Experts of a small language model.
Experts: 128 SwiGLU neurons an expert, 2 picks a token, a softmax router.
Training: a variant of Adam for the experts, 231M tokens, 7053 steps.
Below are experts of layer 3 (counted from 0) of a mixture-of-experts language model. Rows are named router (the router's row for the expert), gate (a neuron's input weights, with its number), up (a neuron's input weights, with its number), down (a neuron's output weights, with its number) and show model dimensions 128-255. Each number is 200 + 20 x the weight over its row's rms, rounded and kept within 0 to 999.
Before each expert's rows: a language model's description of what the expert responds to; "mostly gets" lists some tokens that are sent to it at least half of the time. This comes from a sample of Wikipedia text that the model never trained on.

# expert 17
What it handles: Noun-forming and plural suffixes ending a word, such as -ions, -ers, -ation, -ities, -ings, as in interactions, decisions, entities.
mostly gets: "ers", "ions", "ens", "ies", "ation", "ings"
router,175,179,200,207,201,177,213,183,239,169,201,186,216,205,187,210,207,208,221,211,182,165,232,195,180,209,183,206,189,220,189,149,224,199,202,181,206,194,202,169,164,212,213,202,188,171,219,207,189,200,197,204,195,195,204,220,193,194,223,118,208,193,202,180,211,214,184,169,195,217,167,176,191,196,181,213,228,162,179,164,184,194,173,196,192,213,214,234,204,190,188,209,174,230,220,205,174,210,210,185,191,217,189,208,228,196,227,202,219,203,201,216,176,189,220,230,180,208,198,203,206,187,234,192,180,209,192,161
gate0,160,201,179,195,176,202,191,180,190,209,203,173,191,216,186,177,172,249,221,183,196,191,214,183,232,223,205,210,186,199,178,229,227,175,138,210,185,184,171,216,219,178,163,164,150,202,198,189,161,189,172,210,239,196,222,176,206,224,181,200,248,207,185,191,217,195,201,206,183,222,194,210,196,192,192,211,209,228,197,238,214,201,202,182,196,202,223,186,200,218,214,200,187,221,226,186,227,220,224,214,154,202,166,194,187,191,213,187,172,193,189,176,233,168,226,210,196,175,196,204,219,242,191,183,169,197,197,210
up0,210,180,216,221,223,181,226,209,189,193,200,167,205,204,164,175,179,251,195,202,216,213,193,206,197,206,206,231,172,174,147,201,212,167,158,181,190,196,228,207,198,188,178,185,184,208,233,222,189,193,207,193,208,228,224,176,196,224,201,157,205,167,214,193,206,164,180,200,212,221,133,203,221,189,205,230,183,197,192,202,180,206,193,203,213,195,212,173,171,203,227,212,178,213,202,192,205,191,188,199,210,199,217,183,195,200,209,216,196,218,169,198,190,149,193,197,221,170,218,190,199,196,220,201,199,237,196,211
down0,205,183,204,202,227,174,200,203,206,218,197,222,159,190,194,222,220,215,200,202,189,168,194,201,199,197,212,192,183,189,214,183,212,221,188,194,210,173,204,189,192,182,207,234,199,215,185,204,228,213,198,204,213,243,202,178,231,209,162,167,176,212,208,214,197,211,195,199,207,200,197,206,193,183,226,185,198,230,193,209,219,204,200,203,200,225,218,218,220,191,179,208,147,205,182,178,216,195,180,176,215,196,195,181,205,181,238,227,209,219,213,213,220,224,184,233,213,211,203,179,156,176,214,197,172,177,198,206
gate1,219,217,190,177,195,204,201,219,202,217,242,180,221,215,197,202,205,215,226,225,177,189,214,191,211,174,185,188,200,210,211,191,209,174,191,232,154,174,212,190,223,171,196,218,201,180,242,201,219,184,203,204,248,203,212,211,215,206,185,189,169,204,204,196,211,177,215,192,200,216,199,174,168,216,243,214,207,192,185,245,204,150,175,164,190,177,205,158,203,169,208,206,225,182,214,197,177,209,234,173,190,189,179,201,197,183,190,220,210,217,251,219,199,207,189,224,214,186,202,210,141,220,244,199,194,201,197,203
up1,198,175,197,184,202,162,176,196,175,176,200,216,194,175,217,201,200,198,195,204,210,231,191,184,214,217,182,208,251,197,182,189,234,216,198,214,246,195,224,220,204,230,206,211,192,216,191,145,181,215,175,200,216,185,210,192,197,198,187,195,196,163,186,189,195,204,204,242,190,165,207,197,198,201,211,183,191,204,172,220,196,201,166,240,205,192,219,193,214,232,205,219,204,207,181,211,215,234,197,180,190,199,197,166,202,185,154,212,221,202,207,190,215,193,223,173,192,174,209,224,215,217,151,251,191,193,206,192
down1,152,182,195,215,210,218,182,184,199,174,223,160,173,175,210,182,180,205,187,203,202,220,180,234,201,222,210,207,254,192,231,204,187,217,191,211,217,216,190,188,230,194,177,226,193,197,196,222,213,194,220,185,193,182,202,146,193,159,215,180,221,217,184,184,233,187,209,217,178,191,217,199,218,212,190,194,182,205,220,210,238,194,188,175,219,201,190,194,241,200,204,177,199,240,221,219,189,194,216,169,182,177,232,208,172,224,190,218,195,184,185,205,180,204,179,216,245,215,187,219,223,203,209,197,216,209,200,195
gate2,179,185,192,199,222,208,185,189,225,231,184,193,205,194,169,228,205,158,209,190,214,177,212,177,219,213,163,206,230,199,212,190,178,227,204,181,190,192,202,190,153,218,172,163,206,169,235,223,250,197,189,192,202,189,191,204,220,221,199,206,189,203,211,169,184,191,201,194,199,178,192,192,190,195,209,219,227,231,241,201,224,189,218,171,199,210,190,219,219,182,232,188,179,205,218,213,199,229,203,195,191,214,177,182,205,192,208,169,182,209,202,177,192,176,220,188,183,207,211,197,182,193,253,233,207,211,209,188
up2,199,221,223,171,226,164,204,204,183,198,187,197,217,200,171,198,192,165,221,181,180,214,229,246,229,193,221,201,206,184,195,212,198,214,221,200,212,228,209,194,213,211,219,187,195,207,195,188,132,211,245,170,205,231,231,224,190,204,184,202,207,187,177,217,176,204,183,189,192,201,200,229,171,220,206,225,192,218,188,225,175,206,152,195,201,199,211,223,194,176,162,199,219,202,227,192,174,183,159,182,191,194,222,215,159,193,202,234,210,214,190,204,179,217,202,217,227,196,176,200,223,211,172,206,198,169,192,224
down2,224,214,195,223,207,230,206,211,229,166,204,211,226,147,190,213,200,194,193,192,199,204,172,184,202,198,165,203,194,178,233,161,196,223,241,191,203,203,180,145,162,195,171,184,214,235,230,222,203,220,211,201,174,221,224,197,220,217,233,207,217,207,170,201,253,177,196,188,195,177,206,198,204,188,177,204,197,181,189,211,199,194,213,171,244,199,184,213,204,198,184,197,218,210,224,226,204,241,216,207,173,194,204,192,233,230,227,202,215,162,184,163,188,198,202,214,191,227,220,264,167,189,203,225,205,194,195,222
gate3,204,249,161,163,204,195,182,225,194,218,198,217,230,200,206,178,204,207,215,189,187,234,195,205,218,209,194,199,207,176,244,178,231,220,217,206,214,206,183,197,214,188,195,191,223,174,192,228,168,210,203,225,222,225,203,203,224,222,225,163,210,181,189,195,201,216,253,207,177,192,227,210,199,243,221,204,181,209,162,177,197,211,215,205,158,194,218,166,155,234,167,206,216,212,202,178,186,221,183,187,219,202,205,215,202,139,190,206,186,156,199,195,217,202,164,200,195,177,214,191,178,227,214,190,213,196,183,210
up3,174,225,175,196,199,193,217,186,154,250,223,207,213,217,198,211,189,182,213,212,204,200,197,179,206,195,188,202,183,237,229,189,165,193,181,205,207,174,181,217,200,237,187,214,176,192,197,185,237,192,211,204,203,187,208,194,204,216,163,158,209,209,183,194,189,184,200,177,192,200,191,226,144,210,190,177,224,210,212,213,155,212,190,188,160,183,228,183,205,207,185,199,199,228,215,188,223,189,184,172,215,204,187,207,169,206,210,181,197,224,148,162,206,179,207,200,199,213,212,225,195,196,213,196,196,227,215,212
down3,205,202,223,247,204,215,230,219,211,181,188,184,203,153,207,192,159,190,187,226,181,213,190,200,210,210,192,191,205,241,189,216,131,206,239,221,200,183,192,147,218,221,172,204,177,205,187,171,232,216,209,170,171,163,232,194,205,175,229,189,221,231,174,191,192,199,182,169,187,212,192,194,193,204,164,213,165,175,213,213,237,222,183,196,200,192,189,235,205,173,202,211,186,218,219,210,181,228,174,176,175,197,187,182,203,241,174,218,223,196,192,185,172,217,197,205,190,236,197,225,187,214,207,220,242,193,214,194
gate4,226,190,211,226,217,172,193,224,217,216,165,187,197,181,204,209,202,191,156,180,219,219,171,212,162,188,203,225,195,207,184,208,253,217,202,209,207,186,198,184,232,207,199,231,159,267,221,169,223,204,156,219,172,235,206,197,171,235,237,199,194,247,211,234,201,207,181,203,209,229,214,227,212,178,228,175,202,234,213,217,202,187,211,198,196,206,207,188,200,171,217,214,215,200,185,192,180,200,222,219,202,184,210,187,215,183,171,203,197,232,204,204,187,212,183,204,201,172,178,198,202,176,178,230,218,200,190,232
up4,232,208,164,215,187,221,191,226,196,184,229,214,247,176,186,200,204,202,190,196,187,199,223,211,175,175,172,196,231,191,166,205,150,227,225,232,177,205,186,204,175,178,177,207,200,215,195,181,220,206,199,217,192,174,175,195,190,243,171,195,187,196,197,208,191,203,167,198,170,207,248,189,164,208,186,170,204,230,180,209,195,186,218,197,202,212,198,193,149,200,224,210,201,234,205,205,187,191,215,187,195,174,215,195,151,227,165,223,224,212,157,177,204,200,211,174,192,185,178,191,190,203,223,198,194,190,213,226
down4,232,208,209,152,205,216,218,214,197,192,197,200,198,222,191,222,206,201,213,193,186,213,190,214,176,208,189,199,195,247,206,207,168,209,192,215,212,177,219,169,232,201,183,223,188,205,168,216,192,134,222,226,202,217,174,215,223,218,219,200,144,190,207,181,137,220,229,210,193,206,203,210,200,177,206,198,205,196,185,183,196,205,173,227,175,210,202,191,171,201,206,180,204,238,203,170,214,203,185,201,192,256,191,200,225,188,209,218,219,188,199,183,243,185,189,184,201,205,213,211,181,225,207,224,169,198,209,227
gate5,234,231,203,205,155,224,217,195,192,215,182,200,218,185,229,200,218,219,184,230,180,217,188,250,174,229,183,217,200,176,219,206,188,199,213,206,243,194,192,142,177,215,193,203,183,192,197,206,216,164,219,202,212,211,161,214,200,179,153,208,162,197,174,188,224,191,217,204,207,218,198,201,191,197,185,208,194,196,213,207,188,208,210,205,227,217,187,199,198,225,215,194,220,223,204,219,171,235,223,203,203,204,191,226,216,208,212,205,217,219,230,209,205,195,203,195,207,209,188,176,201,189,171,253,204,221,183,188
up5,224,204,220,229,174,201,214,223,202,231,196,181,151,205,216,201,173,202,199,153,225,171,196,184,229,158,196,229,202,203,157,214,235,211,189,220,197,191,203,221,222,186,226,185,179,206,193,170,201,207,217,222,195,199,218,201,194,179,206,200,202,217,207,219,234,181,209,194,192,179,190,199,202,205,207,194,235,201,188,179,227,197,205,206,194,178,192,202,214,227,173,211,208,182,189,208,195,199,219,205,200,201,206,176,178,187,211,198,197,191,203,212,201,192,193,201,173,209,182,213,215,212,219,187,202,176,211,230
down5,199,207,176,205,203,245,215,233,187,174,187,231,215,178,224,195,212,198,179,149,193,157,208,237,180,243,176,238,226,195,178,176,170,205,197,208,180,213,210,191,174,218,235,203,185,168,207,215,174,195,198,187,188,182,216,185,175,199,220,202,233,216,212,182,207,211,207,196,210,154,211,214,205,223,180,191,145,178,222,238,212,174,172,235,231,207,156,225,205,208,194,195,200,181,197,187,166,187,196,182,186,180,204,235,200,190,224,218,172,203,173,230,216,186,166,222,221,210,176,216,216,161,221,220,208,188,200,201
gate6,205,191,177,208,188,238,223,192,200,223,234,193,168,187,216,204,214,207,240,178,235,173,201,179,178,185,215,165,256,186,193,154,161,208,183,189,190,170,199,208,203,203,194,216,194,208,228,174,205,158,194,217,229,199,233,200,210,216,201,213,184,163,192,202,207,267,185,198,190,205,198,183,187,176,204,187,201,207,208,215,201,153,205,176,216,232,183,184,201,185,184,209,182,186,196,212,209,173,221,195,215,195,209,208,201,207,209,193,176,214,168,179,205,220,223,233,198,220,197,213,156,168,198,158,163,200,169,168
up6,211,210,222,170,180,204,191,234,223,183,215,257,209,166,247,200,203,175,225,232,197,188,193,198,230,234,242,161,162,194,204,236,181,200,226,222,162,196,228,193,169,217,198,203,207,203,205,188,187,187,204,172,197,205,200,185,175,162,221,198,238,188,209,185,214,215,186,186,207,175,205,221,242,215,188,232,180,234,168,204,203,211,213,169,220,228,180,195,227,186,192,219,198,236,190,191,186,187,225,201,199,234,177,198,188,212,222,192,208,198,173,221,166,209,200,194,185,199,205,226,211,204,240,183,213,203,186,191
down6,178,208,202,195,201,177,202,202,208,186,182,174,184,210,178,216,186,199,208,171,158,198,193,180,186,162,197,218,236,222,235,195,189,198,190,220,221,217,179,196,210,215,174,201,163,206,181,225,215,181,178,169,168,190,189,190,216,212,144,233,187,195,209,220,198,188,188,184,189,191,215,207,190,158,221,210,207,180,207,212,206,224,202,217,216,205,190,220,170,245,193,184,176,193,209,191,192,221,222,191,247,211,203,185,251,196,223,161,230,199,207,173,192,212,233,199,204,193,200,183,218,185,174,171,170,203,217,224
gate7,199,230,191,218,171,240,241,202,173,204,224,167,182,229,184,200,207,210,196,217,224,177,184,161,228,193,240,230,227,183,236,186,211,230,160,190,189,243,193,154,203,190,187,187,160,207,211,158,219,213,207,175,214,238,195,196,206,203,174,202,211,203,216,198,192,193,194,237,195,189,191,152,195,168,169,221,224,190,224,228,194,192,196,207,202,199,223,185,206,177,204,174,210,194,197,186,221,203,203,162,210,178,173,214,212,193,216,221,182,222,142,206,201,223,188,225,211,190,215,208,189,190,218,181,226,203,199,203
up7,171,240,171,213,193,181,207,194,206,196,198,206,221,184,195,194,197,182,220,180,165,210,219,249,186,203,240,176,190,181,211,181,229,201,171,192,168,253,216,216,209,190,211,187,174,212,228,213,203,192,196,188,200,230,199,186,163,208,200,179,231,176,203,179,185,221,203,227,267,210,161,192,221,193,175,208,200,216,201,209,208,191,227,162,204,196,201,162,184,234,199,218,213,218,192,212,198,232,208,222,195,203,188,204,180,206,223,204,173,195,199,204,191,210,190,207,236,194,176,206,209,209,178,174,229,229,188,186
down7,213,212,220,199,160,209,217,197,204,204,186,174,199,230,172,200,217,221,184,199,219,190,224,187,210,157,227,212,185,160,194,178,202,189,198,205,192,175,209,192,213,208,175,189,221,221,200,227,220,178,196,192,179,222,182,216,206,150,194,192,219,209,196,192,219,182,176,208,213,233,200,195,219,185,234,176,208,189,177,244,183,198,155,195,202,174,190,187,190,248,190,198,201,234,193,189,235,215,194,189,205,241,197,191,215,185,193,193,201,192,183,197,253,219,208,176,190,179,210,190,194,225,226,200,202,164,191,237
gate8,193,197,172,209,217,208,213,210,205,208,175,213,226,195,248,206,203,186,188,197,205,227,208,200,209,191,176,144,205,209,223,179,238,230,221,179,231,216,217,210,223,197,195,225,192,197,180,203,195,206,215,177,236,232,182,205,234,209,195,215,184,238,175,193,209,234,197,193,196,219,183,196,228,195,232,190,207,162,170,179,209,217,194,195,205,228,190,240,181,221,199,164,165,248,188,200,198,209,177,198,207,210,190,225,212,182,224,172,191,156,180,203,194,205,198,184,206,176,204,234,193,218,222,160,183,208,199,184
up8,205,204,157,201,207,189,185,206,202,179,180,213,219,203,184,213,168,175,179,185,200,203,181,180,199,229,200,203,225,207,201,210,179,187,186,216,199,220,205,184,173,220,178,209,214,207,227,198,207,215,209,215,207,179,194,212,208,208,221,147,205,205,184,207,196,150,199,196,235,178,214,191,201,193,217,225,187,238,238,220,204,237,224,234,219,174,210,171,189,197,200,234,228,209,214,203,200,237,218,223,198,217,210,188,195,240,205,219,198,194,205,186,220,205,204,218,207,204,232,206,218,236,193,218,216,223,240,239
down8,210,203,188,195,214,184,212,179,208,187,206,202,197,159,221,201,188,200,204,170,200,187,203,212,209,228,202,203,217,199,146,191,216,191,220,192,213,194,193,168,235,195,192,205,188,232,182,201,202,182,153,188,180,222,179,216,224,225,203,203,226,218,173,211,202,197,195,200,181,192,208,205,211,199,211,172,211,172,200,211,161,215,160,237,224,190,215,217,181,214,195,179,218,219,184,230,159,167,201,207,207,177,200,187,207,209,222,205,173,207,184,241,234,180,163,205,205,191,189,226,206,200,195,191,197,174,188,237
gate9,181,180,195,195,171,198,187,215,206,236,174,202,213,189,203,195,181,223,202,234,234,198,180,167,219,209,193,181,224,216,237,203,182,150,208,177,247,260,210,221,192,200,226,224,171,195,212,207,193,244,170,175,198,201,220,164,218,229,196,238,176,197,196,235,201,193,207,161,177,233,192,189,203,221,210,231,223,211,197,189,210,208,185,226,175,209,199,161,223,199,217,201,201,189,177,185,225,158,228,186,210,215,201,232,216,231,156,204,191,235,172,207,218,177,205,201,203,206,212,203,212,165,206,224,218,200,199,202
up9,223,200,196,227,203,183,218,176,173,139,226,177,178,205,184,194,212,187,195,156,197,209,192,201,215,195,208,225,185,218,196,176,215,228,206,216,191,202,201,188,195,198,205,219,186,197,189,238,185,194,184,202,190,205,198,204,204,181,244,192,208,218,217,210,214,172,217,205,201,222,226,210,170,202,228,148,170,183,196,193,239,195,197,196,175,174,234,209,165,219,213,178,226,186,217,208,183,210,209,202,206,202,218,216,213,200,224,187,192,171,208,176,242,208,175,206,196,155,205,206,201,230,177,243,205,206,220,161
down9,207,201,175,198,200,210,192,200,198,223,208,188,232,196,206,202,195,183,224,197,204,184,187,227,184,213,169,223,212,192,172,205,182,191,204,195,177,184,201,156,180,183,225,186,199,179,187,207,236,188,207,184,185,202,239,202,177,226,200,180,228,222,182,175,155,201,212,202,189,207,202,211,168,242,157,211,229,186,203,172,214,205,173,225,183,219,186,197,226,178,232,216,182,179,174,211,192,232,178,198,214,173,212,224,203,240,165,213,169,172,178,181,170,198,199,170,227,206,204,152,183,167,215,225,207,217,204,178
gate10,218,191,194,201,214,165,195,204,206,176,194,199,168,197,203,169,224,206,197,195,194,212,192,188,208,188,178,203,195,206,196,221,201,200,222,195,198,153,206,208,251,155,227,246,188,233,199,169,197,226,193,207,184,187,144,194,192,219,197,202,203,241,194,183,187,225,191,197,182,199,190,222,186,184,196,206,168,173,186,238,194,248,172,243,191,201,214,192,229,197,191,194,216,208,239,205,176,231,196,210,233,202,214,217,183,205,184,162,204,211,206,191,211,236,190,223,192,197,189,221,212,161,238,233,226,210,188,188
up10,193,184,221,219,202,224,187,219,210,209,174,213,201,211,178,191,181,207,193,205,190,203,222,203,198,160,206,180,202,191,174,204,218,217,217,205,188,201,219,204,251,171,195,189,182,191,187,173,233,205,192,192,189,194,181,205,190,187,209,180,244,213,181,182,216,188,215,195,208,146,202,227,219,209,168,176,197,236,211,187,185,215,216,217,181,210,185,188,197,215,203,256,180,200,199,246,191,222,248,196,201,187,174,193,177,221,208,192,183,182,184,216,200,210,160,202,199,210,202,220,239,191,223,256,192,203,196,213
down10,231,208,178,225,230,183,185,202,183,178,217,158,205,240,199,185,186,195,230,203,207,192,175,211,213,181,233,205,190,197,197,182,247,181,185,166,196,190,192,242,206,208,231,226,222,199,172,220,199,213,193,228,189,186,184,214,218,203,200,201,193,180,183,203,197,213,221,193,224,214,189,189,205,177,206,190,238,222,198,149,208,209,215,205,191,182,215,199,212,190,217,186,195,183,181,168,183,178,192,191,211,178,202,201,198,197,210,232,194,243,160,194,236,181,153,219,172,206,221,213,204,223,163,214,153,198,232,163
gate11,168,152,198,197,192,226,200,193,196,173,185,179,195,194,186,198,178,166,195,173,211,214,194,239,242,187,187,181,205,207,153,200,216,218,182,215,184,231,181,244,180,178,219,185,219,201,197,204,212,195,179,207,169,221,224,187,209,209,218,212,234,178,179,197,232,183,193,206,229,244,228,236,210,209,210,196,201,223,188,189,198,180,192,188,192,239,208,219,185,155,237,184,218,179,212,202,204,169,209,209,200,196,191,207,186,234,182,186,160,192,220,195,220,213,196,188,180,199,167,184,191,162,201,193,198,206,219,228
up11,190,194,198,208,198,222,211,204,174,206,198,193,214,220,190,230,213,237,202,184,191,191,194,193,207,195,206,190,228,173,187,179,210,212,180,230,185,184,201,201,199,178,191,221,244,201,185,224,193,193,179,227,198,241,232,180,211,199,151,217,199,184,224,190,209,221,239,201,225,199,196,220,222,205,208,207,217,226,176,202,209,167,203,214,182,226,169,176,212,215,230,213,230,188,178,182,230,208,209,209,217,191,225,175,221,224,216,186,189,175,235,253,229,228,215,181,187,190,218,193,174,193,186,222,190,190,187,205
down11,227,215,167,172,199,206,202,179,209,198,190,191,162,245,161,196,176,194,213,209,192,200,248,167,191,180,215,207,148,171,196,234,233,193,208,201,207,174,214,201,185,202,201,158,224,200,203,222,190,174,176,216,183,198,222,168,209,185,192,211,186,149,218,196,198,195,238,232,207,177,168,191,212,198,188,231,221,183,221,228,207,171,195,172,218,185,164,185,200,220,233,197,204,221,218,182,245,206,180,162,226,216,171,194,180,202,219,200,199,228,200,190,213,227,168,184,210,163,197,219,195,198,207,189,235,178,180,216
gate12,214,180,213,213,207,209,199,189,174,207,197,206,198,203,190,219,203,220,223,209,226,224,189,188,212,229,224,144,187,215,212,207,188,239,238,175,201,182,202,183,202,184,164,213,195,137,219,175,228,195,227,171,189,225,192,230,177,209,225,169,243,222,166,156,225,202,192,206,204,210,207,212,205,215,239,185,210,208,178,228,233,194,203,219,190,182,228,199,189,196,176,195,185,167,236,220,183,201,159,210,194,224,226,191,208,223,188,260,193,206,202,181,183,195,191,200,229,217,228,185,210,189,228,198,179,216,212,222
up12,172,235,216,199,226,208,207,198,198,236,217,230,209,183,176,176,186,189,212,197,218,220,185,197,171,198,216,188,226,170,221,218,194,187,190,228,182,199,180,198,178,179,214,182,211,206,176,220,207,217,210,220,166,187,255,238,218,211,223,245,177,193,226,195,206,190,163,206,171,192,149,219,216,182,212,219,205,215,190,202,184,216,231,206,221,212,181,219,227,212,219,208,202,214,185,211,201,198,219,228,209,181,192,213,197,189,186,206,194,178,182,234,183,177,204,182,184,178,192,197,188,228,162,161,192,195,194,163
down12,222,218,215,207,184,226,203,222,213,207,199,216,180,188,218,210,190,193,185,209,180,201,211,209,202,219,197,198,231,204,238,171,218,239,182,195,229,212,180,205,186,210,200,203,166,190,215,239,191,201,209,168,154,209,192,225,183,196,196,199,222,198,210,210,223,205,184,194,209,199,219,179,209,194,234,191,188,168,197,212,215,200,215,181,203,204,260,208,224,239,196,192,197,164,224,219,186,192,208,220,173,224,198,200,218,240,206,197,207,211,148,195,191,186,246,172,216,218,187,168,201,159,181,231,205,207,221,210
gate13,213,200,234,212,235,209,171,204,170,178,189,213,222,186,180,212,151,212,174,187,214,236,200,198,217,208,180,219,214,221,199,222,177,203,161,208,177,199,203,198,205,212,160,215,185,171,195,212,209,226,181,221,195,255,220,201,208,208,210,202,209,198,228,235,208,180,194,176,191,190,175,243,201,151,228,175,201,195,188,173,223,166,205,203,210,154,233,187,219,211,214,181,220,182,170,223,186,212,195,219,204,166,208,202,201,223,206,232,162,199,202,153,205,183,199,177,202,179,201,193,177,201,195,194,242,191,241,200
up13,202,221,202,203,194,195,162,192,165,183,244,213,196,222,180,205,199,215,194,190,202,199,188,210,233,183,200,228,226,192,216,194,209,205,172,187,178,208,220,214,216,198,210,190,182,182,208,191,181,200,173,177,224,204,179,216,181,215,239,215,203,197,192,199,176,217,179,211,216,241,195,211,186,193,263,201,174,203,139,176,186,232,175,237,204,156,223,194,189,195,230,215,196,155,203,182,209,200,214,245,218,169,223,211,206,169,201,207,183,210,224,191,220,172,224,189,164,165,153,188,217,187,189,208,206,179,175,207
down13,183,199,176,205,234,195,181,181,205,186,224,209,205,235,196,197,214,202,165,212,232,216,189,199,172,206,219,193,175,199,200,219,208,196,198,182,188,223,195,229,214,194,233,209,199,203,223,182,211,190,164,208,234,210,233,244,241,197,213,166,184,179,197,198,184,197,216,171,244,256,195,225,198,227,210,194,205,222,190,195,174,195,198,194,192,188,207,196,164,181,189,228,197,221,184,172,206,182,198,199,241,234,207,202,226,156,206,212,216,222,230,204,222,183,204,184,207,185,191,222,218,193,194,158,197,175,187,170
gate14,198,183,220,190,249,203,205,191,178,217,175,157,191,203,178,222,216,213,197,195,220,191,201,182,202,194,218,229,225,215,234,180,189,202,204,199,197,184,211,234,205,198,229,205,186,171,206,202,216,227,177,228,189,213,180,195,180,223,163,181,176,202,191,219,208,200,231,184,194,221,196,204,182,167,192,220,194,190,178,198,180,184,179,207,223,199,212,212,199,175,228,195,186,189,196,192,205,188,191,204,225,201,216,168,220,210,181,217,194,209,191,215,228,181,277,200,172,203,233,203,213,172,146,190,203,197,213,212
up14,213,247,224,187,205,216,196,242,200,241,193,224,196,185,216,198,178,204,192,147,210,217,196,188,208,224,218,197,213,200,201,192,172,258,173,219,201,206,198,179,197,209,202,172,194,199,210,203,167,197,188,204,214,199,170,164,168,219,194,183,208,192,171,199,219,204,203,165,204,167,204,197,217,235,195,202,192,185,182,198,260,233,212,227,180,202,207,223,214,183,160,194,176,195,187,220,208,228,204,206,206,186,190,182,192,206,193,227,168,239,234,227,169,224,225,195,178,174,218,197,177,188,204,214,231,196,216,225
down14,221,151,174,243,213,177,186,191,222,212,192,172,213,204,194,198,238,227,162,235,206,162,203,225,231,203,204,222,202,209,198,192,219,200,202,219,217,204,183,204,212,188,221,212,185,215,170,222,215,184,196,225,191,244,183,222,200,192,202,195,190,166,147,207,195,212,212,161,218,218,228,199,215,190,183,163,218,185,201,186,199,219,195,210,176,191,229,263,187,220,203,189,188,227,208,177,213,228,194,194,238,182,203,174,202,207,181,196,200,219,200,187,215,194,235,211,162,185,203,203,177,178,227,178,188,155,227,245
gate15,181,188,205,178,203,186,184,208,153,235,202,156,204,200,199,209,159,195,214,199,185,193,175,220,202,182,198,167,160,206,219,196,206,227,185,185,179,194,228,186,209,197,200,166,196,195,149,186,231,202,195,184,198,229,195,190,190,206,196,220,198,189,203,201,188,170,217,188,167,173,196,207,171,181,203,182,188,217,194,211,219,159,216,238,176,203,229,195,181,193,233,210,192,213,198,177,205,200,245,198,165,177,203,177,160,202,205,213,175,209,168,184,182,214,204,208,158,203,211,203,228,204,223,223,193,213,201,233
up15,241,200,162,213,193,234,192,204,224,168,237,185,210,191,209,173,206,203,193,168,191,216,180,188,185,194,205,158,193,189,225,221,181,181,222,208,202,225,211,204,176,210,190,193,244,152,182,187,150,196,202,177,160,184,196,141,211,202,202,186,186,192,189,212,212,199,189,204,182,203,177,186,202,201,207,193,200,180,231,221,223,216,196,240,191,227,207,174,205,221,176,183,221,229,195,236,223,217,228,223,163,208,197,159,194,225,223,190,216,181,191,197,221,223,233,215,178,186,210,177,208,191,202,181,244,220,225,213
down15,156,186,206,204,200,230,218,197,210,224,174,191,210,229,228,195,205,217,195,218,162,202,214,201,188,204,175,176,187,232,196,164,189,188,180,219,165,197,218,183,194,159,200,219,186,236,201,178,176,190,191,226,228,226,180,248,234,217,193,190,209,200,225,213,186,187,244,217,195,185,243,155,210,225,199,178,190,209,207,187,180,225,182,182,203,219,196,201,171,144,197,207,191,216,205,196,195,188,184,200,236,184,177,195,245,203,200,193,196,201,218,190,231,199,188,214,185,184,174,210,203,202,214,180,188,234,205,183
gate16,225,193,181,183,215,173,193,202,202,181,190,218,186,195,181,180,191,220,210,217,201,227,206,233,186,186,216,187,226,206,232,175,149,219,211,185,193,229,192,224,237,194,201,214,216,201,205,207,214,233,201,171,158,176,225,193,184,204,218,184,216,211,191,188,186,198,160,184,185,191,188,197,164,197,195,220,231,212,180,195,187,240,186,244,215,194,218,186,195,241,208,211,193,232,227,192,187,218,191,169,225,181,215,191,198,194,208,222,193,206,182,175,185,183,184,185,196,200,203,214,211,212,219,186,196,167,209,199
up16,208,252,230,206,241,198,217,171,159,187,215,217,222,185,197,163,220,197,209,204,168,227,191,200,188,213,223,185,226,207,209,205,189,232,197,184,159,195,184,194,171,225,172,179,227,183,195,192,208,226,204,187,205,207,164,220,176,231,215,213,197,204,192,183,187,207,185,165,171,189,179,194,197,224,204,180,194,186,210,207,192,208,213,221,183,228,234,189,199,243,203,168,203,222,175,230,181,229,172,188,217,186,196,202,201,216,186,193,186,174,175,186,190,218,195,210,217,173,181,203,156,217,183,188,232,186,225,186
down16,197,205,197,204,211,208,204,220,230,227,181,205,194,190,185,213,183,211,179,234,168,164,198,208,202,183,171,183,195,214,225,189,170,215,204,224,207,188,218,194,197,191,204,215,185,175,228,182,225,172,181,167,193,208,206,243,232,191,207,202,168,189,193,189,204,208,221,205,199,204,207,230,213,204,222,208,208,181,180,168,175,233,189,248,229,189,207,194,190,197,224,189,186,220,216,211,155,217,195,212,215,233,192,193,263,209,228,186,218,174,227,163,203,227,181,161,192,244,211,186,210,205,192,207,224,217,195,201
gate17,191,200,210,200,186,210,209,179,199,181,204,217,225,192,195,221,194,204,189,181,227,197,189,216,154,197,190,219,210,246,190,204,219,221,228,201,202,199,148,208,200,207,246,211,203,179,194,204,170,224,219,211,238,146,233,184,221,212,222,192,203,215,169,175,169,190,177,170,181,161,198,189,156,182,211,193,196,202,182,185,233,205,212,203,215,191,190,184,219,194,214,188,228,181,232,168,166,237,205,240,204,197,234,204,190,215,203,202,199,149,197,195,202,185,181,220,205,183,203,204,174,236,200,238,230,173,191,237
up17,188,186,202,187,124,184,218,227,227,237,168,198,171,197,198,206,216,189,196,241,189,210,197,231,185,173,193,167,182,197,192,195,161,193,213,189,162,212,199,188,208,157,176,200,218,215,208,222,212,206,223,212,211,195,176,181,203,247,171,210,223,211,200,207,236,193,197,210,205,231,215,213,168,180,187,216,194,201,173,231,205,214,194,219,228,218,185,173,207,200,188,209,205,208,205,201,210,201,231,245,177,194,185,191,232,215,170,194,182,222,154,181,181,217,198,183,184,219,165,196,214,187,241,209,194,192,207,224
down17,176,198,224,187,195,205,191,225,228,235,205,229,176,175,217,184,218,181,200,221,217,175,181,203,189,180,196,165,181,212,192,182,213,202,238,196,215,213,232,204,226,193,189,209,221,178,202,177,213,196,203,195,178,195,163,223,172,214,193,224,227,221,187,229,196,200,207,193,229,219,223,189,160,176,183,207,180,222,189,214,195,201,192,241,209,217,212,196,242,187,203,172,214,201,225,210,182,232,215,270,205,210,216,251,222,222,241,218,209,200,211,187,220,195,201,202,201,211,225,216,202,227,185,210,195,222,202,214